Weights of a small mixture-of-experts language model, trained from scratch on English Wikipedia: 9 layers, 64 squared ReGLU neurons an expert.
Below are experts of layer 4 (counted from 0) of a mixture-of-experts language model. Rows are named router (the router's row for the expert), gate (a neuron's input weights, with its number), up (a neuron's input weights, with its number) and show model dimensions 320-383. Each number is 500 + 25 x the weight over its row's rms, rounded and kept within 0 to 999. Numbers have three digits each.
After each expert's rows: "mostly gets" lists some tokens that are sent to it at least half of the time. This comes from a sample of Wikipedia text that the model never trained on.

# expert 45
router:485485461531474511500504485518500486527487519491496487558514528494511528534495472461501442519516518486487487547496508504496499528479491480505458520483512487528469502483511489517543517553499505
gate0:511482504501510459469540467504542476518496517504459500539521507498501502524517481489490537534420489486508519508514522508487457499533484526467496540451465533538536532513497500474519499518540482
up0:482518489497489538528447530500464524485501479498530501461473496502489502474471527519517447466580519517488487495485480492529546500464513470528509468541537471469465465495495492515489500481459525
gate1:450493516484460498476469481495482480466531481485466508522540507405494480497488552444484513469489449488519463486514523501471476471485526475491543500473489493534456449471515504483545525518522474
up1:546506494502524504529518505501516535565475538519543475471461482574505523499527456554522488523517550502459537499491475500512531533520480522502473477529523523467547546526483506512466474490487526
gate2:458504505527497498529505499490455538496479508486500506477524497495467484451467510514504514567490502480481496505498432433535461490519519478517494472538536474511522461508512514476495507474487506
up2:530487535512471507517442482518504474522529499505500475577489495479524495515571523523455501467503510520488484461473528539470496517504491482462501504490447528488470552496499486514519490492506489
gate3:472514501520496518508515469446461517495522481497485486528508535535480502516492520490503513494473478539502493473503514539506456514471550482508547508530500488533470490495484495490506473525491480
up3:465522488516502526509516475464464511510524484510495484520500544545491498518505530502501517490485488535493505472496514529504441520482542489499536509521492500513474493489487496480512467525490479
mostly gets: "–", "×", "/", " single", " or", " Actress"

# expert 11
router:391503523503485516499483497526494496476476475482456474471477518514503542494512470472486466539517528530469524478513504513478504517545483525475564477496514487529514490522490459519512508517513489
gate0:457534506485523472496504467496518483512494501516509546500428513482485534514506521490507539498467530487488510513488462532472511469479485515443484496489475474528457549474526475477546544470478512
up0:544483504521484511500506537505463521472514496474488473499543519534530491485501464521492493503517480507517528477526529464508499499533522501542498497504506500460520467504468513534455487536505489
gate1:468495496469527508433486488532538507474469509488496496511467525511518454524509414491486483524502484507477491495507530480470541493508502519502514504523502466494539520478488503503524500497474529
up1:522510481513500505519513505487487479515519480522518511509541465467507531502491577489502485505529561495525477533518498496514484498505498497501470499447500540485485500541521462483501519525502467
gate2:524481545501467472501518518487488461508483531483528458512470496458483460483530517538463490490523511488488456497472466464518488512482507452480494454554454566491478481531528515467474484473507483
up2:544537521492484465511512526520481500520526485501521548536456503506485468508487498508473497533474499499512517499495490481512443488501507524533501494515502497510490496505466504460456531488481483
gate3:478475485512491496533468494522460503496507493480500479538448459513522570504494502472508509546481494501525519531480519477490491509513488525439518491477518459514531492484495491520481489523496531
up3:505472492524489487551464493528441516492519499490510457537445460508512545503496486487516519526478521489513519528478508487489493500527494506451506486478494479502515481486522492496475474516491533
mostly gets: " This", "|---|---|---|---|---|---|", "In", " These", " Its", " His"

# expert 20
router:488495499492489515440474504500528471465471440496461506509485511505500509480479550499548498471462486471516521494535483484447468498460479458489508538488466488509495492487480484526519517518519554
gate0:493495488452498540505493441472503524498505498532490459461502512490506498503490502498500498508487491507469509490494489534504559526491496434493550486531520489539541458492496539520495481488513440
up0:501505515545498461504509555540489479514493507460521532543490480513491494489520501506498494489507508489515493505507500463505449479514512554518452505478483519461459521510507462472502527516490548
gate1:541491509508506508498536503503475509518522525519552493511482481528469522498496455519506480517521527499470460502496483479543493467527523506544518470511550486489516510492515495489507494514509481
up1:514478497465483509496525526492527486484460491536515520480547521481495503510518565464517553507531503482546557523522524494503501478497500493463483491498450524492516521518498480484502488479501530
gate2:477495468504463498520477485471514474524486556531497514512516499492507507451545500528505559508452549497463509501505495497573475511472483496521520468488506503491502435473490526489495528503508499
up2:537496529491539496484515507518491518480522431477502493486494500508497505543456494480501439491551443504534503492500513505440534497535515506492486530520492504509508568522506472510495472494495497
gate3:534463492505530476563478480527499559504502489530515521502484519522505524519480478471487522460530532427505465529501532461494546508478526502472485499497451472478522470520484510525495483516481517
up3:527461485498540475554475490538501557502504476529506523508486521513502507526478481458490526477523531438517452545507529471489532510475528501476468514486447456489519469527486509530486471502484517
mostly gets: "–", " mm", " and", "×", " ×", "-,"

# expert 41
router:466522459491518521505482532533508515513475473534497533519561460518512482497476491459540482466492488482503454513491520499467479522503511501456501558497518494516504498549520505471516461513491498
gate0:514535519536494492495480493468500513491530507497506513468488520506505474462549513469411508509555482504468509503508464504508524503517543471507500469522483480520486505505539498525509490501493505
up0:506486536490485458530525473462504523482540492496517483503522502500504511524464478511527497473474522476552502542510504488518523460538538548501535492449497507448498511504497454465489544513503506
gate1:490521475496504490484506486475540512497552510491468487492496498514465526470487507518519476512507519495480515543518481471463482490490471475513494451489467534493500469514493540511473470491508479
up1:521478468487507478476480494497540513514530419454465516501488519515500502485481490494449503447465501475484535495454590499536492535478533542484522514542503534528524469531513475514509557440478473
gate2:527496520523483489546474497464506492494533523483497463492496525475487468465521491541484508507508484482489529492492478502528494494472458496518472451492461521479501459475521521471449482459502517
up2:526492522526502443538501505491507529495520533477513500477483523456506466483511499482442505499497491519491537512448464421527509469492474471511504480481472493498424474475537531491505501471507504
gate3:489506533512537496431475532469494488501530500526488502473487486448450502481523519500487517527497506499495544494523498430517533449490466449537528487492497536501481526476517546513514526519524523
up3:526470499523469484470593488528543545477464518465539471533489514491512473503519504546461528502508503481494488615492464515516534514490492538483471476525456480472503479493514441471501486492493502
mostly gets: "In", "See", "On", " During", "Population", "\n\n"

# expert 59
router:556512523496507517481508493495525461471441488489486506504484499456483528488468505526519437486481431512517487500491483505475507478465493525505487491541512491515524473507484504471492457491523530
gate0:475488491502474505504490504505537516535502546470504496479519493497474472471519508511504520501495509455455530526484486473524498500502517484532485457495522503468430500518540523458474549521497505
up0:523496525494479504466470525472500468504505502516489505505508492546514524429484461475466484521488512509515518478503495501473502524511498495502488529554470519532523520524503513491552512471526475
gate1:464507491512530518517472473468550506502499498508524527481473460502472470506502512515503478485470485480492497543432513514508504467455483427493512441497525515516543495528484496507541500492480480
up1:530501513497469500476512532503441497511490496488487483516519519481530493495507492478488512498527511519503485473550494486483505541558511553478521554512468479491461492482527530500443504506533519
gate2:564492531521524460492478501486504435510454484535528524501504512497508483432500470507458469471512481485512485459527514542496526540474472503528487497556531509516501467487478542501472498506522539
up2:464493460487468514495524503508499569498535512461480473497485510517490523562504537503530536526493528512483514546454481447516472461521527506458507499442454489485504534525524456483527499503475454
gate3:525490506459507487457532502480479515499513490516508478490495489543540501483477490494497499431518455507521528556509473485487486517540476487488484514492483498527490515454485490519541492492518487
up3:516477534498493542497470569535526498514460493500512502495475481504492469520502493476499490562509487490499489532534505498476481479476481469460519514528485496531503472488484499530495471492481500
mostly gets: " when", " However", " from", " During", " because", " if"

# expert 42
router:490522501514474510483500508473494499470464465463518514527529469506517518501479495520479549531529459484521548504531520504437487503529446515510477511510482523537501491519519484516553555521505498
gate0:512485488540493520507490558516467483542501481498496502455502502501499496493492474449516503503511472447508473505501503465497499459523473476433447467489447486510492498505462549454531463469471479
up0:493536503468517474511504439486528521468495512489504501549502492508504497519518521550491493509505526555497517504505500534497510532476524527580554534513539516491502510486524447551471526544537512
gate1:465515530466497506524432474517502451465501493472511510464462516532527501517490530509494489484433534509504503475525474468481523481482482542461457490514511527487478509453506480485551483456464516
up1:542483483526498480468570530499501533521492527527482491536535488460466508475507473493512520496562468494489498529478513516524476507514504457534543502486489476514523475535487519524454518529528475
gate2:498470517472460550541533493496494479436494522491498462472467530491507533506511524495529485449558467521514510503475493542491586493540518506501520495475517451503475495508541491474513468474499502
up2:500472519470466547539528489495502475439489508497496467475459531496520532522504529505527489457556471527517515501477501540488582494533511514496531496485519457507483496504539486478521471481502508
gate3:516500488494491442471519472514487532506499541510472488544552495505503495489487476531443498499487525492486489541513526502481483498496522509491442489485474530495540487524491505504472501529573436
up3:534495491474493471466517475500500531512523502516488506547530490516514487505464482546437496485489511500513508536522511522468473520515523508504453500493477522506546528522497491520497497513564457
mostly gets: "000", " km", " million", "year", "%", "ated"

# expert 33
router:573493487521478478522520475498477491508517492547511474460476509536498480448459492507475530477488526469495500532482535489521538503547533459481515499467526485533502503523485510459516515480509457
gate0:507486522538504505437510535472511494435500531529558475539472499564503506477490488488483518495483504517462510512498521499547454496501511510506515508442515577540510531534511507479526514525493461
up0:498508489472499488563491484527491509562504482477436520464527504433503489514505509515511484509524491483544496487496479500455540495502496485491475491551487418466493470465483500526467483466505519
gate1:496519485463493570512524506478490431510494500464421518485500505510504501473482546494486458511475481476495506501546497518517537512500512517476477509484489531473511495471501480500515518467474497
up1:487511466488489573503519498462490447479504520451437507469484500507527534476477547480480476503470481476475528493522494513508518505496504520486471502497486535467519487452495490501501507443459494
gate2:500479539513492508491488551485536495514492519499515483528538497489493490484537535511529553494507501477493487490529488494491485519478529512500492452541473545513461510521505497515511510525474498
up2:499473512526535491522499496487512478473489518510495492549512519482505469481546510440519529474505545470504471487545520471489470477436502433512496500517472507529505470511537499493492544515507499
gate3:486503522508486471492544538535517494481523525456493494525499501530467478495509544436467498492512503466472455496534468523477511560492530498523501494517500566464469447520523507532479491491523502
up3:506514478498525516457520503508512527533541521503502467496560483520517559498474522546529492439532510514504471468463473502517499477439470491478497493535483486498516477503462517535480488511487578
mostly gets: " wrote", " Jr", "orthy", " III", " Khan", "ova"

# expert 28
router:487535532484505516503480489562541550517500517493528552436492464519500500477491496466486516486482488482522519456538509518452520454503478483479467508456494454560498514441486469549555500518539458
gate0:477504518517482511506528505435513512469506523505473472500522503488479488496496524515484487488537527499467509536488478468515492473467522552486496471493484547497446483491541485492474462473478465
up0:498509507513479490476520478515485474476468539518517512511533477519511490498486547485502583496545510497495471529507460491515510484523494535520480492469502524517565469505498483503519496486423490
gate1:473471535558480482497523480471499489444488543475463493493518499510558508469487499497469516497495494512470533508490517486485540497504484462576503540505508504466503488494499486511447510534499465
up1:503482528511450469474536481475468528501518514529494494493551473474493497504483506505474535454547518469514500445500510499516527494522525498520493480487516504480453503475497506487482536525523486
gate2:489480516508492497477521476489522465492485550494485499495500499501465534463505517481482523485492508537471502486490472471507482482508511498511492454535490499498461495526526476499513549516470551
up2:469507521492450477519519476485499442532511546500497506515490508518495493444478512476496515477506514520507514483500515460504492494495507463539467445520526506525491545526527452527504517504492537
gate3:457499511501489524477474481556491512511524508522537528516500459509530502519477505470513480508465506520508431450517525506508485490488499501508537491457497542495530517530544464481495541503475476
up3:458503500493489526469481481554485516508518513510545524512504458517520518513476513477518484508470511521503441459520527499520490498490500506495535500462498542502550522532538461473504549505474477
mostly gets: " where", " because", " However", " when", " During", " joined"

# expert 13
router:532437506489482536523494496476493494527512526469486488489498526516487513506486474511503501518515506535498489500497529486513489539515490489464468493563495492509448450519528509486482511490450511
gate0:453547503525428442491493507547532536477538463488519484491488507519491492505525535515479480520498543533519490496498484500468512468551475509539501487506524539490493522485484499450487525499535483
up0:537491484497523555520526454458476507505491530553505516524532499460531492489488469499510497450524500457483500482473521480559497532450480499457508491519498484510491468514509518538481509496476503
gate1:474516504496461484477491522474485486506514496482594522460457499502463494457494472514526506512518517486497514495557500476512460503450487466523497493481510476481516495471485537508513523508493429
up1:490522506555539491505463483548535519483484500484427471544519500523512508514529506525485512499467476541506501470472490513466524479552522483519501514496460562518455529520521462475493484495500535
gate2:413475508549494445518518520485489512490515489496487485510507467516477455437525545534514518490514497476503488543498465513514512500491515463529498507501509513474471470511522533497491501516508476
up2:529485539536497549474513520541526556546478466481507472515495493498509431487466480483542500501524490503499485490468497484470510546510511485507489463474489515496569500488474516474489503520476541
gate3:482531545530495486516508482501525492492518507518538503509508484539471547510490489513476465501500500480511487527492498505479547484478510448567518514417497538472481495504515508525509494516506477
up3:481528519497488503487495475438453485509491489492492486449466507476512514518490522528533498486464506490507473527449491502455528493501531577546499517500489436431476462488506486431467478499469489
mostly gets: " Western", " African", "af", "ville", " Australian", " Syrian"

# expert 40
router:494485510437499476448488529511496510477501520541510520489448566497522480496546542520504490490442464500500497525509485460478468446521506515577486486488489508531504491501478493515505480482501505
gate0:509490527598525477483520480520499504502521497470486514479508492509481489494573492494508510483538470515488483472539461515493510483511554492522490496542539489507491493524484560483493500512471482
up0:495496509543472422506493526473477494498522515544512500505504477488485515470514488515503517516511529504520455512530520538508527491454522473556509520476534522499497519507524538587472518495497482
gate1:502515544470526514520494513513448478496495517514515484497486517549471476535481515549505480529517485508456490492459491526465526479491511505508493491514549547498487479497474499500479513509496463
up1:506508542466549514523489531519446473512490522510516480511478520566468481535486511541513480528503481504450501497457492517472529481500501495511486494515555541502487485499479499492488514509492466
gate2:486513504483487498461480453482541488522430540517502462471530518475526470488516478500543484506503491528474513510498471487512523530495533502452517486476482544501492522508544476516485510455506516
up2:482496521507512489512484470515522518498470540509482477534510456485484545492523507513493485492517484511509487509474496506527521489496511511490522469491490472494494547530518488488511472492482468
gate3:526489497479522506505470500525544464490507493515540464442473511552496496483493464454543446502464470495502524497487491490506503516448493496486530494494490509490494508461465510500555519459493474
up3:509448516475506516509471491500534456483474492523535463443495535536530535484479511476509471501463477513511543510486483471493480493499485497468513490502491502522493509446447505497550494456480484
mostly gets: " where", " et", " de", " da", " (\"", " Award"

# expert 57
router:485581497490522503504486529526517497441505483475498555528467547496527539520453511486517470498496507477501474501506475540507492511542476521497501506530507475461471520497527447479506508479485505
gate0:496518510492490509476501476535484497501498482494504507517464510493505503536468451504499495521472530502510456498473530534462473499505460505515542533522504484449518519510494481456485467470466513
up0:510507501507470505489492549517487517517508503511519515505502498517514492504480509497505522587475549476487488500495511520502471520515495514497535500502508515461531509479491483476486476488488494
gate1:466505519471505462533505507491500536549505500499529496503508489492499480493522491497519516482524519472465504522467507504511518536468488475525495451495509516539475490449510509487496519478485479
up1:449498499494475479520532497525529495522489521483519454465467482470487479477521520539506515482491546489485459489460480492494509501492524483494496488536484527435523503529536504530487459455471460
gate2:465479498548526472563485508472499520512527509532496450492524500491499472481560498515503475518517511486454508545482468425536527508474517489434534480496481534490505480527509512452456477498525448
up2:550505479468491522473500499499508473481465509474493520514468507535473516510462526504496528477472511521515449483527521579469495519541478507555470538538512502486514503478511503552553517500480520
gate3:489493499500541508488484517505478535496476520481479494458519512521510531503496528464496495459481494506482575503513456479501477483522513475457487503485531453443538493498484510539515489499482534
up3:482491484484507499538500522511502507474491498508468534455500556520533553523461523469508490486491487550504513507518468492462471476531489471477493520457553425462509511516502495524514486529503525
mostly gets: " but", "\".", ".\"", " However", " and", ")."

# expert 55
router:475467474492426518468526552525525470465436488488539503507479520469517503467505522513486495529481482515520512523522522483521517453510518507449505498515502496495493486488442516492507509499465474
gate0:514492496518571505551520495482498516478535547480495483501501459500474503493555520524510464515437544497455504469503421488502524500439554506534466503534485499484461494492554507461470504478526502
up0:496535494452485487504499498506537482518464474505476495467511520489522523537451458504503494507467523514500467519496523531502526450560524543506509501471488508465497493499499491486508502563484510
gate1:492520521518505458521506505511478551515545526463502475514507493432477465514494486508471497475481537456479499472497460461493458508526529479508507463501479516488487457509515522507501473499496504
up1:509478502488539525473498503508521458496464498514484492472489554486530514518493510484504499523498479510519500515533513517466528466494474537506461522480508503498518527488475471509506508475478493
gate2:489532493556513468482480523483465549519519514433535517498491482465499538488524493518497496504482522462456508484509463510552468525488546492510471490488456488482449492525509524470482529508489493
up2:496514489555508474494498522478479541527507516431533523508478473462485540491539481551481496497477495460475515487519478514545479531485524495483487492500437497479465487523496515485499530508475477
gate3:517488503489494514491502514483527492454488471497539497493494524480500462482505498507458491494511512529503500499500506526518508486496490494518513538520505470506518491498510476483533444480516483
up3:523483512502490503491481499461536481464480488501552489479488505485506453459485509516455464510529526526479485512510505488532494478478486469525517535527494503509524491480510491505506448481531477
mostly gets: "!", "\":", "_{", "-,", "?", "="

# expert 39
router:524547515487531503476509492529508537471532469518499485552505502523524489510539510521527492494503463528484504499488481492515499507513471538527499505518460484521529504477494511529473514550507539
gate0:470562491498463491519502516483508495497463489492467504519507490461510524494497483481493508470499489487469487484482513463528503499505515489540487470482499470453485504509512460466476505488503476
up0:503524521445466479489518523490474488504528495523508510467508517500528489484489515517530471495524539484534541481497497497503511510505481536523524495484503498496489497546533468491490533510489469
gate1:510475486489467443556498486481466515480482513479512500473497493464473486500505464471501489493456546474515497500465501530487512461495505444503484440537446479479488478519529460481506494445514477
up1:505560501493526527455498504516541495530530493508492493519493503543514523512518515525511501501537480538490499500539512502527488534499491540510528575485573514518510511495472524520492513525499530
gate2:483466530514488524485516470509535514504511525522527499496531499481492518497481491488468520516492501481466474525443485489479529467467534486464470482516513494512512477546528545473475487458489501
up2:483514454480475450494474463515471491496501474503499497499483492522488490482462490513530511522508508499506498469527515512540421510505464479529475535493501509539505506491504472518511494512523496
gate3:479490502523485510517504519506468505490504526478517514432492508471489514488514487520509519500522507498475507489477504492473504533514507458521456483484489460482479487545530501465506474472516499
up3:512526496522488499495498486462487480473521493492519489507499488550498497517505503577489491474492477490516480458479516544519519465494468491477516513532533522498502507487505513504479511509518482
mostly gets: " Location", "==", " Total", " ==", " MPC", "History"

# expert 24
router:511483466463492520519497479470507486530505469486532458449531516446477510477517487511509481528464531489499497497498503493511509485526517522467542534493523454496486478539487488472538547486468488
gate0:533489509513495534482533506546486487505504475500496480476550492502520548521510503583484487460519507491495523507523513573498539520509503557466520481570474519504484499531483492498463492490483473
up0:525495507495497540487527496539496494520493465497479470477537485486527538534493478560503481477525495501505532504516522571483530520488490554450516482570477516506498504521486498509462505484464486
gate1:489459517493504471472546503488497521478538492442530525563489473510524513503528513490484526478477478465490487466509471471490518511455547450519484471533512473492507466561515529523505520553497488
up1:474471524489490501483542532526509513480491496484492517582506471477531476482509493502465515509497493454504509471522448499477486495511524493447478468528450527516455514535511500485473491525535477
gate2:504483503540508512561458512496531498491514473486532520478481466495512495517501514514502529496492558485520479517499530471515491495529485486532506521523509489493525466457485499512523489457492456
up2:508477490539506513552451515500533495504509461491524522473481464495518495521493518502494530501492552497519477513502525475514490496527483490530503522517508493492519468447480494519514491454494466
gate3:509513526500481475467540548491492539456477531460526516500486477498445507494498518517490507484514474495496524488471481430522505489491498474512458497510484457468500447496524532524498509546491455
up3:554497446472460493484481500529500530473488499477501542492460505502470511514539517496508495491493505533459473515509515494495614570469532522525485569469507493508505454483479523518503467524521484
mostly gets: " As", " People", "You", "SI", "St", " Love"

# expert 53
router:475499538476486526522514496517499516514524515507515509526509509535539494513475481484501505503522467523494509501519533574489537528470497472560492514519527556475503499501486498512525548488442504
gate0:483517508513525494509495495552491494504494540507497469529524474469512530505518504512522517510520483482499534498506504478490521509502486484473497506544545501501500516516531496510464443518468505
up0:497482501488482500496508511450507512495508479485494541474471514515477469484486487488463464494464519518496471503493488517516477495507510507541497481443466500498510475481483524489519565487531493
gate1:470498473480495525476472483495493528506480494516459510427470460508511465460506563467470441520473491570498498516503491496446499520497488471500483516497489532467513522458482531515473512540496538
up1:458498477483491524470467495500496534492489493518464525435473445495495468461507563457471460511466500560504510521500505504416492515497489457499470518503481524455513525454469526521481510544497523
gate2:545492460474513497470531513482503545518499494489522471489511479482525492492494517462487534511515498516487508506507527497509492511523494516496487495499469501517499505512492515479497476516515496
up2:545498470467526486471531512484488534503513486482520476501506479476523479491493511476486535508513487517491503512503525502507495517518500519498487489507471511518501514509496507493501467523519487
gate3:543453487524526481495485548488517499517531515527566501546463483486492516510510467544499470535493543504511445492513494461534491521511489536544486473506513526484523490520482518545524488485477499
up3:529441468520528517491486544501475518519508507520567511512477469510506528514502471541514489517486530516520464486531491455523510525531469548531498477509534527496544471527469525536530485485460519
mostly gets: "shin", " make", " sc", " northern", " southern", " cl"

# expert 5
router:510420475485476491517520493507466533526504523477477483475461547471529542482474496484517503535495502502474490473525506496507482526466509537453513475499530451509506464522511522513518472489495533
gate0:513524531526504471450530522471486445481470490552517490460455491535518518494504500541521472483467546515483538498502509503538516500483503513474479477499519531467461543534511514483485542547527483
up0:516529533514497483439514523489489468468458492533534489457462490531501509493498513540521465458442568511484532487517514483514528488467504517477500479478508534473457559526507517486497525534502502
gate1:481492527505499449498468525502531484500497501479501489511518480500449498491510499518477487508498517455504501504487513500496488487424529480498488444477494535481443488513565486525464485547501482
up1:527479510509548542513521508545467501509506484507481501495537500564496495500520482510494496489478515507527493528512494501485498533539513537497517501491483493484533530527464553487480483507511528
gate2:461539526504513483523451490486476471458501498480557492550500461534471491500521477513475509501475535497499478508490457476474516491495506476481503464533482515464490542531499506448519535444495459
up2:435501517488498489531494499481445497476550507520528490534509488523466512450536471500477487490509525501533484532477478530453497532494525489486472468554498532482491493514486512477507477471491465
gate3:492471510512499487500509484516472463482472480488513505512524511573510529458530441486451522521554467515525458473524486463529491495507495500476468540528508531553523558503495524491524534530503459
up3:501534500488498523512501515482530544520540512507494497486476496432485468523467533516533470483452538504473540519480504539454510504497511493523528461476494476446496453504501483526459463488490540
mostly gets: " Angeles", " Manchester", " Diego", " Juan", " Daniel", " Francisco"

# expert 9
router:492527513509534514499480484472513461503520515539510505465496441472524470519449485511543490469528482524512492522522494484483517503531493475507517482498473474524482531487480524510467519507518506
gate0:521514487517486493489451525493487511500538518471516503447551456400483485494486501478499501553513494470508518502506542565477496531489509508522520515558484499472538504474506529504451495500561542
up0:459470506488504509546528477491512474512477492502486481570429521601524522526512499509517502453473512527507467508474471419504509463511482497460496472447511480510474501525477461479547473488449458
gate1:492491518543529500431503462505508538513503493502478454493496465518509473491513420511512507494511468519527507443510497433532488482472463473516488546514502506489527472514482493529461519524488491
up1:499492518552536493435504470506511543508505493506474457485495465506503480493509409501509504496512467512524512449502494437538486472480462479525481537510504503485521477509490498528465528526493504
gate2:450520493505483478488495544515499505495510530512508522500523493500474512465494495520507537510525524466495504505458533524517491446477537467444487510516501476496523470516514516486480485467507495
up2:435488485508476476507485497505473501496506491488521494505521492489477498434531486481481512481523495479460481500458480568496488479477546471480515527515454462544529458495535539501510495462487502
gate3:497493500515518485473498483475491521501468505505500515500481493508496546455517477527460526489499499460498549517465519482487493490489513484506492507519514485466425513533491510511494524465560478
up3:486494488513523486475475484469481532482484510506502488488502482488488553458515495529446522511510492476480550519485504484494515499480488475510493511533512479443431538529495509537522510459529478
mostly gets: " 2010", " 2008", " 2009", " 2004", " 2020", " 2003"

# expert 63
router:505440473501447471501498495493473503495453510490475449437511509488469488433529443486502534519489514510521503476473524508488512466508443453496508495504529503501492510533480547486510505523502493
gate0:479541548528429528519508480504481510503517518464502494510527493546483482481537508508506459511489490514477519485486450476503557499460541536495537478503492518508448463488558484463480491500509475
up0:463468488510564499539514533512472516465492473457501526477455502463487472489521507451463460491487494479534512461539538503477489528528465506494537497485449446500506485536469517513516499482485529
gate1:486487493533534483521530478499452458466475503503470479450469488498496511478531520529490499473465490542534485558523489502560498468514502470496470509523483518472528464491467554538512462512538493
up1:524497489474458524468485509504539545531514493508513494521532519492505501521460486479526506532530504467473505454490516506458511540501481542504525500451526470518482538509530452445498538478456498
gate2:491503488506530500493493421516472555533511493525477550495472505478492484512490479467445435510485481527487528498477497534480504520509517477527495505485487571526481488493471463490535505532549493
up2:480492488524527485499519432522465549532517490503463560509468493475502489517488489466473416513485500514483514495472492522482489526509519474527502504506492549501476483476489464488534514504531490
gate3:505451500562467489494485501513460581480491523512515488490531527493452468470485492516438534475459462463473479437425505512476470541509504485498550481494526502557485486519485493457504531507513524
up3:509451503557467483501480502512468563480493516518518488490522530492459473466485490518441538477462469472470490436428509511472469538506504480503551483489522505568488487512482499467502530508514521
mostly gets: "orthy", "shin", ".,", "^", " Jr", "]"

# expert 1
router:492486511495458495527472517515529475523506531477452478503513506480458493467477550481520511506473490518496474500467499525525505508498463511463514522494541481480525493517520484468503487478470533
gate0:439524505497470499512506520550475519502516490480504540519452483500459509528512512464496490501487479503533518546492532488487526472499484455564484488483486508475477479490485543489498534460511519
up0:520472471519514542483491478444545510457486512516495510482509459495524498526512516524479466521543474503476468488486468518507477518496511486489534521489485529477512488534498469481481470515524474
gate1:499469498527484490479530504475510467510534469504452484477475486469459512494479462538508519515457444507485478478534506493507471536499492504479487482516454480490520489556486538454480513498532491
up1:536451462476506522476496493447515481515507511498465481474499502483506532499485472548515519531492452527472470509534488509487466511511481456464494518538473506455568512489480527502520480490539462
gate2:472481516521457511495501518496515522512503504456510503495488513465478552492532475560523545496492475501453521497528527515525522476483550480510493500518466505518489501510582519460517501491519501
up2:472453503497468490483526529474502530496508546482503502516506485452482535490538478519517541487511484484445498509503516511496460486484546473495482486508480515548506518535549532432515537487517483
gate3:506480507504432489530491495490467579513494548522478547489512536549494498511498452508477455506528479508481489489457504488530542482483503499536507509509537476520513509513491498541506526487491513
up3:506515511514543503472522516514524436471490451479529469527493461471490494484503531501508558474472529487505512511522498509488459504514508482461487483480461525490483488512524509461474477513512480
mostly gets: "St", " Los", " Van", " Th", " San", " Sol"

# expert 6
router:526491512503496531534465451503489511515553565523514447505504573493486502489498503510496526496520495500438485499481521514534477525501492472513490496502521509493491449536494547491483520474520504
gate0:488545540526467463448525522499499469452510474470485519529480493487472519465511522528484445515510524483517537517507500473496500529484526488465490501487481501465482530487519472497489507511521502
up0:473545533509469452461504517497499462463501480473483513545485477457446517448533536530487460532512518502526543521525489513496508522487537481457497489491471518476485520501501487492491499500508498
gate1:515527497505501491496545501544516482456467495472517485501530506530462490474506496542492493490464542476543526474509484490498508467463518479449513437518478475446475519496488515522541524505508472
up1:533470483494492521512436505478484534489528510522500511473500500479526535525510488489516523503542466491467489491516506515533505519528508521530500512500531483524538449532511491489495518468494497
gate2:495582564501500493479456529486525520493488512485538512518495471509532481508498475488483451485477491528501475504514436473501505513516531487504478492492479521443500511483504536490510503505512493
up2:487530506473490482482511463533547487494505502475469490530485492527509491467493492475493476520518468475507495539522477446456519520499512493472512502521451543502498492480482509486517504488498483
gate3:466524552525481480478470542512529496460532485457546505506465503492451544520500541481533519474486540482498520500508498476509515503473545485486508475481467489491454470505476508496455520477470509
up3:504456467496527514500535480505450521532458520528482486501518496518514459488484460489470486532496493503499478486489497511482505507532486529504507512491540501510532539513502517512541494520555498
mostly gets: "ik", "amo", "shin", "berg", "orthy", "ov"

# expert 16
router:485536511531549501536445487512461513495510477498488512519480495480551479520468498469491488535530512492530490462474506483473502502516519485538543477468450506501488547489513505478483489472506461
gate0:449505523485507508482465513489513507537492501482498496520504492520541486481521531485534571509506517522505527503510478462503493495481504552479528485519479528514500516455525520488506518448503471
up0:540482476528488493513546486505499489470511506513511488485490516488466505521494471496467436492494484478498459491484519534494496496511496445521475490483509466490497477546473482489495475546504511
gate1:449479541473481485507505524489508496459517529493498496510493523522450524483524485529486502474477513480466518497468500451498523435489521468492482475529520537520496470515538528495524510486525562
up1:542513470508498513502505487509502515513491499487513512495516469469555486488452507479522503508548494509512494516503472553503498574533476535496516530487477468498502517469460462514471495529455452
gate2:468449465464490480548495553487547470517491509500498478537536548482499511507513522463485515536480475489473499560506514549473445529542511471563482520472490468497463490502524481444520459514544494
up2:528543528545486512446507444499447521482492501487507506458459456505498509490486485538512493463504532505522517443488485447535547479456500532444512486529517541506547512498485531528484534487457524
gate3:467448556526481480432499495477487515517486518546501481498513489526464501487481507515492539490510514497436515479522470490500503499508510468498509479532521514477520488536535529512469477498486500
up3:453454533515495495441486478504517522529522524548513476502530474512487514500478475481494508514512491509453493499517471508493488520500507483494496494519476483481535507500531500535468464509507495
mostly gets: " development", " life", " education", "ation", " building", " performance"